Weights of a small mixture-of-experts language model, trained from scratch on English Wikipedia.
Size: 10 layers, 55.2M parameters.
Experts: 12 experts in each of 5 layers, 480 GELU neurons an expert, 2 picks a token, a sigmoid router.
Training: a variant of Adam for the experts, 1362M tokens, 5196 steps.
Below are experts of layer 4 (counted from 0) of a mixture-of-experts language model. Rows are named router (the router's row for the expert), up (a neuron's input weights, with its number) and show model dimensions 256-383. Each number is 128 + 24 x the weight over its row's rms, rounded and kept within 0 to 255. Numbers have three digits each.
After each expert's rows: "mostly gets" lists some tokens that are sent to it at least half of the time. This comes from a sample of Wikipedia text that the model never trained on.

# expert 8
router:128102164139144113099151157075169127121120133121104116142092141112112122107112095121136081109145137102150120135096097118143104144126140091152119142109137134136142133125148165150132149122137126167091154131099151147169167118151094111104109079128144176097130108117110126112175132143130132117115097185152093128145130138107092134112153141172117108118143125103160138115135111102084134139120
up1:162097126144098089148153097101139140110144108125124102117121142120145101148086092170098114121097103139119122129092099114174117159136111103142135071155109175126156181137136122124099138120105153146118121175133151116152129109137085122145180062117127127144126148122127148153165141108122139097140115113145150131127119130107106135118120088129129132096172119136135127128112122114123117108094
up2:141119136111130118114127114117140097134119137149151104104156132142086119135129123132146111154184125123079128127110096086118125151137155136126136126114098158143105114103127120087119148163139140165126161184132130123177169149152174107141167178176109137174150166129099148146158127114135153103180175164077158148103127062102105129141117080118091126112191146111143162158145118112152122115143
up3:108137101135082125129139147135129107146136127129162215123135136159123139104120109113105136132150118118157089154115130163156122107137137164119132129090105098129138146117120126113128132114106143199097160148126091129117122148117101104125107125164121111100107151100101133123106126133138140108151153123159132144142139125121173122152118122109092098141153146148175119133122119077118192157132
up4:108092088130115142121083138113170142167158138130130175169129148169158123080169148089119077146181131100136152166107103124105134133134106156133116137133113113128105133146129135158126114120105130168114126121146117151104142114157124134123123160150158180158135081115128122090144154161132164095148141129128140114146102162121121150136141139114144128149138151101100128137137116162118147098131
up5:131166156105170120144149142126133126110113124159138145123141098144088125123127136119134107107169125174116125111126129118135080163121161160153189114090088110108114137148155142158107126125163092132165107148109159087123088171166097117103106113104115093158112171124082122160152124118136147083162114156119142130127128108108139155121123165167092107138151122146129125095125108130144123166102
up6:139120166115161104145117128121138102131120134087117145177141171158148091121111218153170110119106104155137153116147148082118128122134131057124112170085083163108094129091139142103111113120133094133162108116117169137129135113120066143100120100149122119145177114138117107108143136127151098141157160150126125096115117136150064169117161141125102116117129113125112101138098104117113127111125
up7:132107112099154125087143123097134110126120155089135132135157102147111153090133173126179135105165148185102118127130124120110148113184130173169136134091163147165160142073115153130111121152103134172175122142118106135157140149094131147116112092153176114092157146109094136148154112164125139129126111164159133153168075118099138115119151146127101110084161112136141174129118067141129140111135
mostly gets: "°", "″", " States", "′", " York", " William"

# expert 0
router:152115112132124142132147159085113155113119162120167100078143157111124146107056130115108113190135146119132114148131139088085109088180130118111129123097114176149175144108128136116113140106121166145118119154101152131147130104158115134105129115116149172140165114109133114168140116128152067087147125118151121146115085103083100164130129127107107101124145123107125123151144123082129139145097
up1:131119093134114087148137126141148147122080177184102129105163132195159111134144123111130111151130140090128105158155140157145133141121142100146139135112106123156178161088133103106149136128140147134129159134123133156120162145105099117114128153131099164118097140140126103133138090122148085119140114127104151103156134164122091116103166150124116131124105141096120118096176113129130137167089
up2:085153163160115117050131149105099119132138104133131146129130141137150153162142105107098095099148112158150127138148109122146115152126142095153163108115133130088122089124146145124160142117157146129118092100146136139091146168142139094137108105137160104160122150107118138143149092172137142106114138142150130115162106123104136142154153153133134139149090157122165118168146080152124150161112
up3:126123118169128099133103133143131171121116117174156132143131092091115106139145091113090142078124115100117125057094103121141181086119166116062134141146156183133093157131147125112171156137123085103080147148129128150155111155183127122125119152120127101141131144131125165137135111106099175174103128153131112136101137135162105175104126118113152091121141105100123164105102081131154104140137
up4:117124100144139130121115133136137118108112091150158130137181128145156173174130145131109093127126141135125091121137077090206114124169160097170143170114138153138120122129120134146131152112129132130156200113099119145101167108146131091100130160123102137117151146134102114134128121136117145124113131103111158101158162074162124159114161111154158099162134160124109105167186125149126130159100
up5:158145123134145126127135124154116186144143144103122143136111103128140118075120130087093121154103138100152152175101124107121115133124112156089144133077118112174091119163142124117120127155163114119155179160154137105109136140087157124119103112135136124120102127133131107138092128173156118094125133110138106157173093090115093105106149142155094119120093151123147126152110118119140128119114
up6:104135180105111103137085126098113156171117175109147131166158166159127150144138126116134100117168166140135092099124138127127133093146135122164094134101115139111089105169135140114138116116134121150115132130146137108122128142151143109097146118147117122157120099161118127094118097160120135129115131146120127133139130086154141141120154182103135111122147136134094136095130105111091164112153
up7:132089160087102083132116129103136144151118128134131155103137088158152120172115150070100129135124145122134099130141122128123137121117149079102135095111138095160097140093150089119107153118148145108149071158082179117145156136156147105136127127100115117127117146127135114106125128118161140074125165086067082151141156123118156135110108108150136132126170135129168149124119082152116080106131
mostly gets: "-", ".", " (", "–", " \"", "/"

# expert 9
router:110117132140119080141147123081136116114148108090118113086154129127111137124113110106093121140166142149131103116147114110142088114163140119114190135088132135090136169090140123184088150126142125112092114165135166124125166103115125102159141120089131131102170107157143147129135154133165180140137121133133116145134058139125127180143139124129085114141118145087140128089158143143107208105073
up1:135100093078165068136094140109117151122116171118145119132146142145086152097168108100113110115150104121106150168133091087127135129132164083142133116137132128148157156127113151090136129119172125155119101154101110095153152122149104072103126148139113125123122095088129117097160142118139112121116132114108142110157129070104130082110134148123070132144124106131130136145109057162124173117116
up2:123132122140155111125147120102116152133133116161096162164129146107164136150117130095108116144181108118158094135119103085132053129116104144196121147104159136128192146132061110157148133141181117141122157132178155151120089128149155113147192152123160135135140137143112140111094132117115127130096110119109122104114154105125150106103096133071175121113147118117117138123161155119132156116127
up3:096138125131142181170129104138104106176146105121159136122111170120122116121099138128130131150151146147115166140124160122119128154153096131046121130111135131115170111090128172150114098147116172109161111129113109121153136098150146134169156173102179141154102148115108067101136120128139100082118160127117154123144125152088122134132118083103155148131136113125160092122120144128140092122123
up4:105122107082111103132131123104124145151099108117141130153119144144151162134132121110138139178153152117121090080142157136116119160138142141056119166140132116195115138071138136127109132123091146110160122137117120155130122140134134121122138157106102119132142120150114113133184099170153119109144125116119123138098107115116139150124135096130143105093148160117172117136128156141133120122069
up5:099123123147070141150126127135120138145120125139123145122168152091156126084148134152095100123135146106136122104107155141128161119156174100111144159121156104089092184116143162111092169211153128132115097123149124112163100177174138132163121112134164142122159112124122133122092134136156113099122115167124132100150117139087144145132128165118125129101131122111136146135118111115105153084138
up6:129100161113138103119152146094135132104129131108163133129129147167105100117101099171145156129149085097142097135159114169121114118152168091107139147142113151127147120092189097116139142119107109152104118131152110138139146117120124156129139130085103146062117097150111128092139110128173144134093169110111106111110126108119132151139100146159095125103146128118172140098146075156131090122127
up7:127133121129158109111137124098128117164111108091095140111151136152137156108125159142094131196128157088088133156134099063132122131120137159116137146108121113155161098120153137180118138145132150147185142168140118157118139136095143143145136126093122113117112097141171113090132151100122142126134133143154156090114140098149129107115152142117140140132149137146083112124170090112142164174132
mostly gets: " as", " and", ":", " by", " or", " but"

# expert 6
router:126123106112142078078144165104117150111109140124125120156162121119079108107133127076158111119098143159090119148153135131109074125162133133151141124113137167163125138146174137134162116105132087141153145116146108088120086140151100124125128143105139117125144111145157140166125049125132107068134141135140142131158134124118145138157150137168114115125097087112132127138163126104114149124117
up1:148142127125131129106085140127148145110097175130133144097126136157171111133135131131136102106066115147114146098128107114109110111182102119069107075125097146169157105158112117173138142125128135174120155152096136134153108111142146151151172147118117128118112127115144103131133128149101101130137157143133097121137094129082126132127121099143110135116148151136188120137122071123139156132090
up2:121126119134154071171100120129132174115145155170146105143160154151121110117115106145143091151144093100117115146165104145102103134136153150133099128106126149139120104140160156114144077158107109160178146121156123140103104111148160119128136123120146130171103124103147171103134123119137097158137164111142107130104113110137099159139147128128182150102098123142122131203131123152100103155148
up3:160110162117116142105062105142106157113107150138089134135136131100145170103123112088144131157146113133117110148134143109159170120128131164105131167094079108162084194083135118126123170105137145129099126143112122154097119087109115170131128119110132098138121183132150072156156130132135172180134120136101116111133116110124131150119100142133141136086129136153139165093124101140152135172146
up4:104157139118149133157137141120124116154100144112114122115122152124139160109114105135115135110134158105089152119184113091138116195135135131107109137163103165123097135167117140109072072138157124150147121132153151130122147169152134110159195096119147153132127141152122129098138121088083151120133141128133113112220103116129102139104137121155094098132102058160085155132159161131107149111090
up5:094118173122127154136147150111146089136149132135133165112169122162085144122091115117098099119101154148175090124092133102120107152136132130142137135099097117135076122116150170123151135111142119135153102158138091115155109099117143154101121147143154118154104171161114110127142157136110137114123145114131112119107183151105121112182151116106135082093149089127152114122149119153137144139095
up6:118129146134157170156155132119137139160075141114127145149133138102147161158129179136129106131118133118134152115125135128112112133134134140047122114149090111116133135153162170122126144149136132136210145166123097113105147116141156135138158147153158115103127117152129103119134132117138180102142103110113093143104149157112118155111162124144140096114108128116152177134120107156115130122108
up7:118165177105157119160146147124148142151118125112124137108138120153122129098138143113126103135164119125128129129090108126072087130097121114120124136124105141191114155155120145123121136130146067103121123125101155114157109103146151093127100143124153092136128058144143160132138179149125117138135149088161081121104121127105108128081146074113109113134173105137131127181124155134124123132149
mostly gets: " 0", " 2", " 3", " 1", " 6", " 4"

# expert 1
router:112115113121123130091158168095140134146102158124129108162130137116114160110095108084147121160163116122132132129119151111090148122151103160150118115094137139114143134107180129124090144133152099142120136108128125103146137134152075154077134088103123135102129130111138134109106071119125104099122152130127104163137084109140140155140144159131061092093107151105134135105147142089083154092111
up0:162125148169113086113150143056094128149109112111123125136161131173126110166088166122133124116122140096133078178072129116111117192151177138121126155116129136128137153151103119146086144149161091107151134146133183118132102167126109116113114151113129123129127127148089091116105163131122106131190112122158123117132103098148080170124111119127117095095182132146125110150110129083097128140101
up1:114133143119097120123119148135152154166134160119160146128177149145144160127104128099116134137123101086093115083114091120142115130113105112110102159165127155122141130133121111133131139163098148151123117175132100174120088130128113123093164144113150159096166134129108109151098146146177114115126144078120150114124135105120093142182131132125151127128134136170114131101118113132138133135106
up2:142115131148127146110136099107130121144139061141126186140143149124128189127116120129132125136065135116116136126131137091091113064150131135120119156159144062090181141159152112149151114097176113104193102148133089132088138113144131123094162119141129138139145134144144120069119156132150087118131094144147137134127128130113145158094115115131135105101139116152125123141118142139117128107122
up3:150139133150114078083120113136118128134114118184149167099164134168137118098133160144114120115139140116080149142130094129153073138108146106124112121153154165141118126148131109133145141188148083147149136160127163137132138171127143112140129126159117093121178114103135099156097105157159156123144097139191133152151144069126115135117100151145138106101118152094132091170096120092114119149112
up4:149151114181108061091116189149145151128117088128106101121153149071120166113121159165149115114143119123111130147122120130136119164119144140098133146080133143131145143104135135156154147174153110178100087118135161159114122179148177137124128183067130104098146131143100146119131112166124120141133123146114098104129150109125136182125127107133164134108131149143135116148135124134118132144121
up5:113102109147121132094088121102134131165060121121164110153136160131107143103095131137129139124133116135140154126105132127113103160152117099130151160127115134135111127107156142138134114132147148139081079149108101148157178120120106159109166081139103150151102152131159088153102115110146105114168102106093079099107125148143128139117155157129120130148079108156167140115127091170137120161151
up6:165138141141099106111124170132157143124126153133136138068154156137090101123093162144124076117109132093105086130154134166151119075124100143076126155096125188114151163117119115149129131138123106131091114130135162137148122159150104080116151119107129112146172135157180150146128106125168145117109044125128151101145147154130116127146193082101147113095140134090121149132114133145099173082158
mostly gets: "S", "A", "M", "R", "T", "C"

# expert 5
router:110129100135139118121136147110111133151129115119088118117108177135069122112137089137068134136139123132129115096092112137099111108170135107144124161114101140130135112163129148184136138165097133155118149120135116155124127101142094110074128097131163132108137068130132154096093106125154074103130131150144114122129063130139103146145149123157133126129157118127135132144128127067165144154105
up34:128136120141154117141120159132093141104155149086151162109157159103093108121117100102105121129166104128167157128125093135116096158143137120086120150144150136152114129138114091144105199119143141149162131130102141119140138168130159142105180150105201161137150132146178125150124116093129118156106111099102090117126130113118140147105154131104121090131137113117097138118076130100142161164105
up35:134140133066157149126117145096108119133143134138137114136150149151116122099136112109085144117104160099150114134103114168124083115134166146075122147089138158117135141118138152160138111123146129136174158148118096151142133099120140185101161088065197131147139150138123070101092136123144151130161137095085127138143113120148089179120136136127140139100141098124117147166132150167175155128086
up36:106131118135167124076121125154128136125089126137134165120130111128097118127149108137091117128161126138123120121143137126124091205158118081126188163114164167143119147150136144100138134157123124160118096162144140164138139122134130164150124139115108095133126151170151126145127101095149114114095121136136058133136143113110090124121176146100175133083169096132113154153139134133117147131138
up37:105125161101095157097119106126130143145147094111121098115128118121135106139117127142146144156106119092112133119107094129109088072126159121109122137115088158120116174096162092168133100144138142156104147157129094143171106160130147135127164056139113144137123126118115115111149152137118146134094126117142118113135109144131147152142116074105109117103112128139100137139145109143143152164121
up38:145127129135066130108184150085138125188136164127129141134106127104166108140165118125141121088083116098113111157085143098126119157135142144141132176109138137120104146158111111132130113142091130132134111127119123096123140142137121103115159119110121129101172148113133111108152131163111114124131143116131117123152123120049127114078133136156118125088148121114160120156123121138122172081103
up39:106100152165114091101143118141138118156149115100103151139100131155103145116117110134111122137093104146162097092181129156146121114159115135149114137107136125109157123109182112158119118101127115131096136155121115152110138101135115132149135127140089114118134147135145177113093088082170086198136131106130098084145154095152110166150182146132106082141148125091155130122130158160128171114126
up40:125147127114148137123122122114130116144155098137123165103123127101142140124133127159158096140146136110094123154131104132161104112137117116104119142120100150088087136139092131162102107167144147153138122134105095156127121116126123111120107091115159109137163119109149127142121135130152062051178130125112092170112106120076155148066142155151130141111127107127083139144117127110097124087100
mostly gets: "u", " John", "ka", "ah", "ja", " William"

# expert 3
router:134087134128088104116091165080165160132133115089123119105145191149103135115143115134141141133165113132098119143104118129092093198163141129136145153103140119136149132092155172125061147135125137138150140160106101156112171129170151115131175136146138142115126132116117112139122118130145096087141101126135160150133136116098108148140145110143073068083129112132121130167105121126084165125111
up1:130157155134126094135146121121110132151109151154145148116152141109146147103138123103132128107112110114093110126087139145134140081134165150131092125135171166150134191099096112137164146106125117153113126102118154100124128155133114130143074168082139155110159117118110156129131089104118135173076112090152133123140161096123119129140160131120139106122139162129124123108151123124141137124080
up2:126092142144149115113118143114151137136120105100119115111142131154140112103136118135088107186141135137100150084061091115115144145131106131142056131115141104127081153107162156131127133111104156171121127100109166175122115145147136138099138161137119113084094111096129157096136141125126100074101130100121112080152134132122115128129167089104163122114148149111105165133103083097126148109166
up3:143142166128169122126132112113160124129119175117114116130155134119149155156119113128153128142116148128078116097153154146117138124165176126151100159096106099152144157103161135087111127136108140143149121155141132110112162105155127131083186154098133150166162142133155169124068109116147068149110131124150104087149079103119121179100128123113114113163151117106088106118137113126107163153122
up4:162117074126098143137129116144112117183128095120169160125140105096099126091128133120191114153110113138143103150162092136117139115116135129111165157121134114193123168154141142147114173164147129117120136138131121106163097133087124134132107107090147100120107119126151148121084100123116112147119142121139110088122132120134121144077173145138176155127116112120126077160146125103103090133120
up5:086120134132106114138157148133133168105074113155105133140127102111158173141129129111189117146096151116084167124153147129150105116109126085141097141117122153124150120136140141142122142113115130098136088110109155133103134140142116138128156103129122114128145140154134147145142085140113181134141133133084113132117107126178104166145140124130167138129071139103160148126111086144124137091126
up6:143100139185191114112140117097146121151089111127081123124133091131170164100102143095148139144124130113105160094086091121139108143130091141158147151136082149131092089171133092138119107134122122137148131111114126175125144091145130135111068120156150123056133167086184107093133126102111086125122119101128131077107128110121155120139151138110121113160103136106131167116146138137125112097164
up7:143114184126126143150107159108092124131110136126131110121135147143148075111143104117131110131097112101142145109120133104173171147159139088116149159074056137137171140103144137128130158140140123198110129124091124118147094104126148148079141129096133089137101102130140108128096151091129127173130161131075166126119125107146099131143132169116109182133104111100135147142117096127139128122143
mostly gets: " in", "\"", " from", " In", " to", "In"

# expert 4
router:122108115163110114110127138128150140135126163143112119118136119134141104160073161125080114116125122116128129109121142086136129150154119116128147147126132125109148133136125130170094173118137127135149165183094132147151087137155150145101173125096166140100139119129180089146137077162130093119157141121152123140119159124145123159139100138187107079125151118102169121120192123158101147131115
up2:161136113172081098101142137129134111097090107097115138122103121122149143112126094151144137092157118161179145157124135107122150137092128125172153128107160145127106102132118099153079112130118144128158148081130101136160119101159128137180143150106093130204143105109160128172118119148126157132118148181109074118135136121154142107107161128146125147096136097174115104135116128100138099090118
up3:107167177109152125115135157140103178161139093120083133134159130100122133112138128092086051119113109129098087116136137150135131110148127113085123170114131136148083128126141110110159160111129123112088132138118097121164154101180112139116151161170126122158144134151139116111139149175166151125100155130120106077112142110165161136108144112129141113139140131095138151192124067123149101165142
up4:128099082149143094126115127109183131127179128059157129145156103105109111073125113112155131109137104118126121119141137113092114099094135085078103170111127130156141140089123142174160132183111111123126112133127126114142175130137099179094133156119184117081154143124079150100098149138142110084155130150178155116099146150109138141098138161107137082120091154142114167146146121116095160115132
up5:135077131099125135142118165125140138152143147117115105114093141091117194138125157113107056132171131100144149093156109112135115164163161094156066108102145117146143114129144095161168062122108139138116106158170129114111090125152096133116097098108131113123105159151136142128129114096132141138184123119111084127127130078112107142144159120107137085150118176111124099090147118096115126116099
up6:163108105159137116092112158091098190134154152064168156123137159154097156122094158133145118146107112119140085145106147154130125094140132120128135105099181110097108149121123134155130127131136124077135107150141126102130139104158060150128107112080091075130182139124114120073135141103156096136143187143140099116111140074156105142106141093105139160144131145139107125146139088140118136118106
up7:130130093105146104118189112120153182175114115124139121126125149081118079096117157103171112113105126108137114124123102120089109125149098132102118133127138084096119163086132124138143158097106126129143149141123155118146117110145148140146145129141133133136113092182125123140110119128106150136113123132095141142166139085132125171156147125095120152122131108169137151124142115124132131169098
up8:129173092151125134104130136122174145123106126101160128126126132112137136125129149125167135107118161103162102148101125129149106187130122130126167156124140134132117170093135144142073126126097131130073126139114108154126168107155147143082134155094090154139125127133136102156114095108125114160120122151081112111145129142148089146152157160156090102123100118129146125148117119140076118147122
mostly gets: "ation", " time", "ment", "ion", " season", " University"

# expert 10
router:125118130146101123114127167070104183113097124136155114105179121145108143079113175144117123107141116059074112141100101115107134143181133103105105132094116161140134131119148189124084150158139161146086154178126104142140152138160138129115134115131134144119125147123162094115117136161158119117117111095134121159121093118173102166107131110127153090117136124109100107166122147111121167146120
up2:107126116130134098133132126136131101142109102169133124100128123124092117133137132114111112130117109098149154144123101149147123146150150118120131118114157132123102157136122122117132119121146102120169108135154156130122119089168122115079109139161060129141112158101146123093166082087102092117103171122114118104133168106114131089140124164180117168165142109107113132151123117163124178140123
up3:098098141145121113139141122134146101119131113182141118158159160122138138128187145125097140129156142081133104135162112103070159138138118100129156126125133165182121136081139134123106201151109155158141098129106156109110125120084171125141117119132106127131087104130122079108115117105154186125140094102129108118112103153175134129108116122114125102068167111145120153146109111156125153148123
up4:132101129161124104093111116132129133132115108091154118124147172089121163118126101129113112115175109106135169147127101153089127123148120147136135154125128113142126120093128137114095136150131105102122124174181124138164117126097126178138180110077124168125141119117155124144138126126214113146142135137134092106101065140115121156125150122141129146111149137108137147129111120180128091137087
up5:102134114139137093113106172114122130146108069151139112102156178123159163101073134097140099148141102053114120132124167127094140137129116080105148129112121157135139087111093136147132111118153154116133128143119140155145134118144150165133143148126117110110131130177129099132150102135153159130188135098086051113145109135117077142110127111137144140112114144142133107107096087101111111142117
up6:128136112132103135146170133069127129103161087136099094060124117111119120128087154133118100131136151101169086143108142155134126152112152116114165104120079147128188131084138145153147119157159097137161121136162129125139140124152130125129168116145103082092117091133099098125186125084109124158167097141126131093182130124111113129155137111125117134132132091158136110136161118131136153109109
up7:143100135095121106149122135131143130115113140135101139159162113141107139152122105068130058125138080127112126137097144074119127154120138108105124139121128133131127128113124145174126139120111119094123151153142128118154117166182121135122097114151152109127126146129115137163188081169155146140144132111150113125101145129120116099113157151167126139146136114135126172151125138085098133120149
up8:145120146078133122119142115123140124128151154092104096118169185115162111104130137123118129158149083090133109166136119134101155124127154118160113146094147142157132147160144135126132147147169116137155091100131170107120094135129151125122111131145121122094124103133139116147129140154135122161136126150129104095083120146126132154126139142138102143131140120130146136178127064133094109125088
mostly gets: " for", " on", " of", " with", " had", " over"

# expert 11
router:148121093186121085107112138088122129137124138166113096158123147112100142124155152122093109127185110127103075124082108101090129128147148130129130152101136132140127158140144111188118127118139119144106128128144091149174137131161101101106168135093160149111151104153119139166137145163165100115132126155125132105121138131127117182138147099127138110120121134109125170156154119096146126156071
up1:147114099112101106129161129118127107113113152130098120123101080126114144136134069096172118129137150092124126093119161112130154132130140119142142166137098109124115145106106106127072126075159099145167098137109132103129110147154109167065179119092122113157133144121151072116129135111090159121133119090102146124178125091145135113097138177118130127140110162139164133126140131173129133129097
up2:153109125139146110122107185148145144171126130165156177103129136112089148118153126083122165184124149108136153116109122140144103150126136155135108124106136131153112104171165124085111139115128165105144137128084120138069136151130134101108129093112142081080137158091125090134159140153150126157131128159126127163113133103103100106136116124101140068117150098155107130162144088133134142153116
up3:174083108137121143138129100128148159154086118120091127144143111136104151119108114103110107148123147117123132175117133136071093148147143139109117139128136127108122139132128112146103142123125127117150162141120112140114134104135077120109125134098138154078117111151128096125162126107149168162145109140113126131151113095129109158120100132120134140115114137094146118074132153131104144126142
up4:145113081153168140160131128101124124132126130133125156142144115069140131153083139093098125098109117149140131168134098159135173108150111082150131107096138143131125118130109088102081158086153150089146100116158143142121141114125119113099138119131145124117136112121151134103137122109129102132159186128132121141144118064124081149156121114113174101147119132141091125113120152147140148136147
up5:119118167134139175056140123125125132131132170118142168136101165150108138114127118125144133094135129145112108117131125084156095122112135120154141131112085118125122112108134116109115155170118155102118093133120135123137106162135138104115084104128102139090160070145114127084126117188133127133124149102156154115146092142063131112098150151124103101136124094102144138162098096150117130132126
up6:139120148148103109122160113137145130129109143141149105124135120121144115117156163116178131147142085156146162176150117112069134158104127187115174106074124167115120111126151112117132139171115136115092118146124161115131132150120157144142139174099156145082162140118168127161113100147080130115115114122146122144110130115086136139162131123159105133121135101086146160134129083145128138104091
up7:111121138166078112133126092106153157123147108150120116139094172118096143120108141114121073120117129101137077143111103079121125162144160120129111137108136099128114150164148142145109125108139147121121130107142122147188099154135130154148111108124153094080150173150115110093120151131141141140113120182129149098134122092126088133050118144140102114119144129122182117151114094078124146142097
mostly gets: " also", " it", " which", " be", " he", " He"

# expert 7
router:150098135131113114122131138105134131144106109113106157127145141148117142098140139136113093162111139111124099124124091120088113106183110133117146100097124167139163179119148163083136106099173054156143100153116088137144120129163119101108155139161104157101171106118146143113118101156125113082092139126154132137149139096121143155139118131130095103107128155094144167098202105107164155105107
up1:157090082148146122139134167136139116110120112088120108112172140137141135129097090150126103156107107129104121147155138068168121167131118131161139142099136138077114102160156121120153110112137130176113117117136121160081161133149128122133120115162149114091159168146177120082130101107159129109143194145153092132146138140143113186150130076128159140142126130148120120159094115112127166076087
up2:147185157157091113172147126116125122163112095143135096142148118123110133110159154107138138130119105089136159131102107081086128137144134109141107120105128154129171149131121143141146130124067135119124125120140086132137139132130147116165134109174139150109106144179116105130151118145164146152126160107132111145155139115120155158134138142152144089129155144138113182152123090109121141139116
up3:115157132121111166143113115131121154167114164093132180146121174135121122129131140094127131097165107106127109137132125160153146137114142158074163115124122123179116143134150112110124085091115122104114119151108094086153116140102117125120103123138148115119142122146127097099135112119128141142154153107132058128125097127163093111162154140142094127111118116131096113147096094132140115119078
up4:134147110145133110130142117120110145150118097067135124096161110100162122134105127135123115123134142081103131140137094118096124098120133127132102132092126165115136162102101129170115124127088155110124123134108132165142173098129150146151185132123119157158137131103129142145113124117138120157108174098126148123117138127171137134157135124105154151128149122137124114132185093111165146122107
up5:149113131140113145102151119105094099100112124144148164127116157115122161149119135110075093094136123129079125126149141116137112116159154130162170137109135120126126120114151140141108129154112151153135114148151143096104155150115142117127131070112092081133129095153169132145132156129112118113158127129147089123135082122113125145127156120140092114124143147108142147118139124139123149163136
up6:148130137113136122122112114110122167104120132128110131118152113111168105103103144148153116163139069109098139069150137110157167146108122142092136158100130104148128143101145137125123147129136086176092126138133137108127127122163081158157117152105129157113124142142170098124116139124111134140100124119104110176079123118127119137079102105153070096093110144130132092126137087156106178147135
up7:160099131158150132125080111121140111144148165171142149108097119101145138122134147123158116136127119098133105145134145129136130098165135092120105138091110126140117164129123138151037149108122117131143149139120122141169152111140091134136149073125131145143106107146122114119106119170147166114142169161125132092134107183098100172168144128144148117120124101147149114155111137130107127176052
mostly gets: " the", "=", " a", " The", "The", " ="

# expert 2
router:178113121158105122097117169100132145165120135137103127135168124123102162128061117134140114188116120150137140116111100136117141151183144098080109122099149124125124171139126114156084168136140136139139127145131106169125123104144119142171125090109132204117149148107163122114123126131146112137143156116174085122134095150141078142128119149139097112110125106094143110113140124132172097127118
up2:122149076098104114132148160108204122138103134132141142128159127169126097121131158140128148126147159116171135118146086103116110139163111125122160174134132070077094130137101134164156142116137106135152108099100157141125181062153131135109138148111150158144134141140168150143139118146116162085134163157131155101117102058124152169122123131126123122087099142084123100126166133069149115141075
up3:151081098115148149069142091133111129110159139162186162144115136073145152161119088149148094114132123132086077147150147124160169111132148126134155140129126136105149149143136116132096156118125099150168143121195135153146112135127113121130144099109113125137146125154099087157104133114135136175152109124126064152127161112155094142170112163118127071088125201150132138130097140142137137108120
up4:170109173111099146099145112154110178120126138153127131124155146135143100097145149155123142100160118110113125148152119105097157129125111113115120154149123160077114148138131139089110134120144106140112133135130161145126124137128170139126136107085125130119120105160098105157108140137154111132123084160096172140143166119138135152111092179126035165071139168125122124126132126201096135161086
up5:120106134129118138109120095122147102130118123130138188121109128126141149115114146146151123142144100118113157156091123099130105129093151111127082135150156151139069151131128159152093103181120148112165136101136158127146134170130164117098143155125184130104130147153099118183127098103178135171134138137150071141162125139117114122147137163175117133148160116099122139149134104183123146108032
up6:157130133163093122119120144131117137139134113167136159106138181103114116115103145087121116098155125080088107128118115112142145140118107096152113115048134147150130145140148166152122091108128105142179128113107139128121131084123133129131154118120089131110135148087111071133149143125109115144137107116132125114142149105135105150132142094132118129110151168130141124179125158119100135144097
up7:130083177130115144091128147122119149154121096106166151163143203115122170097148130108106135085138120098104141131105156119120133119127111120091093121118126151123124139133193130124140094131126096097134162166129121108105138137143093126133162150099116118124155133150113110131109141160167124146129110098136121119140118081143140183135143180146117118081138132161161116147108124145132143175130
up8:159105180146134117095135141132122148157127111071120146145133153097155133090092135063116128137131166114115163154169104065124126133144132130106114094112096135115115123106142083151158110104130151108119102116110118154106141141144139095141141126099143145130140135161144114139162124096115096131136178107106098139177124129136170097152136126123140106148138129151152170117121140128129137135104
mostly gets: "\n", "  ", "'", "^", "nt", "ist"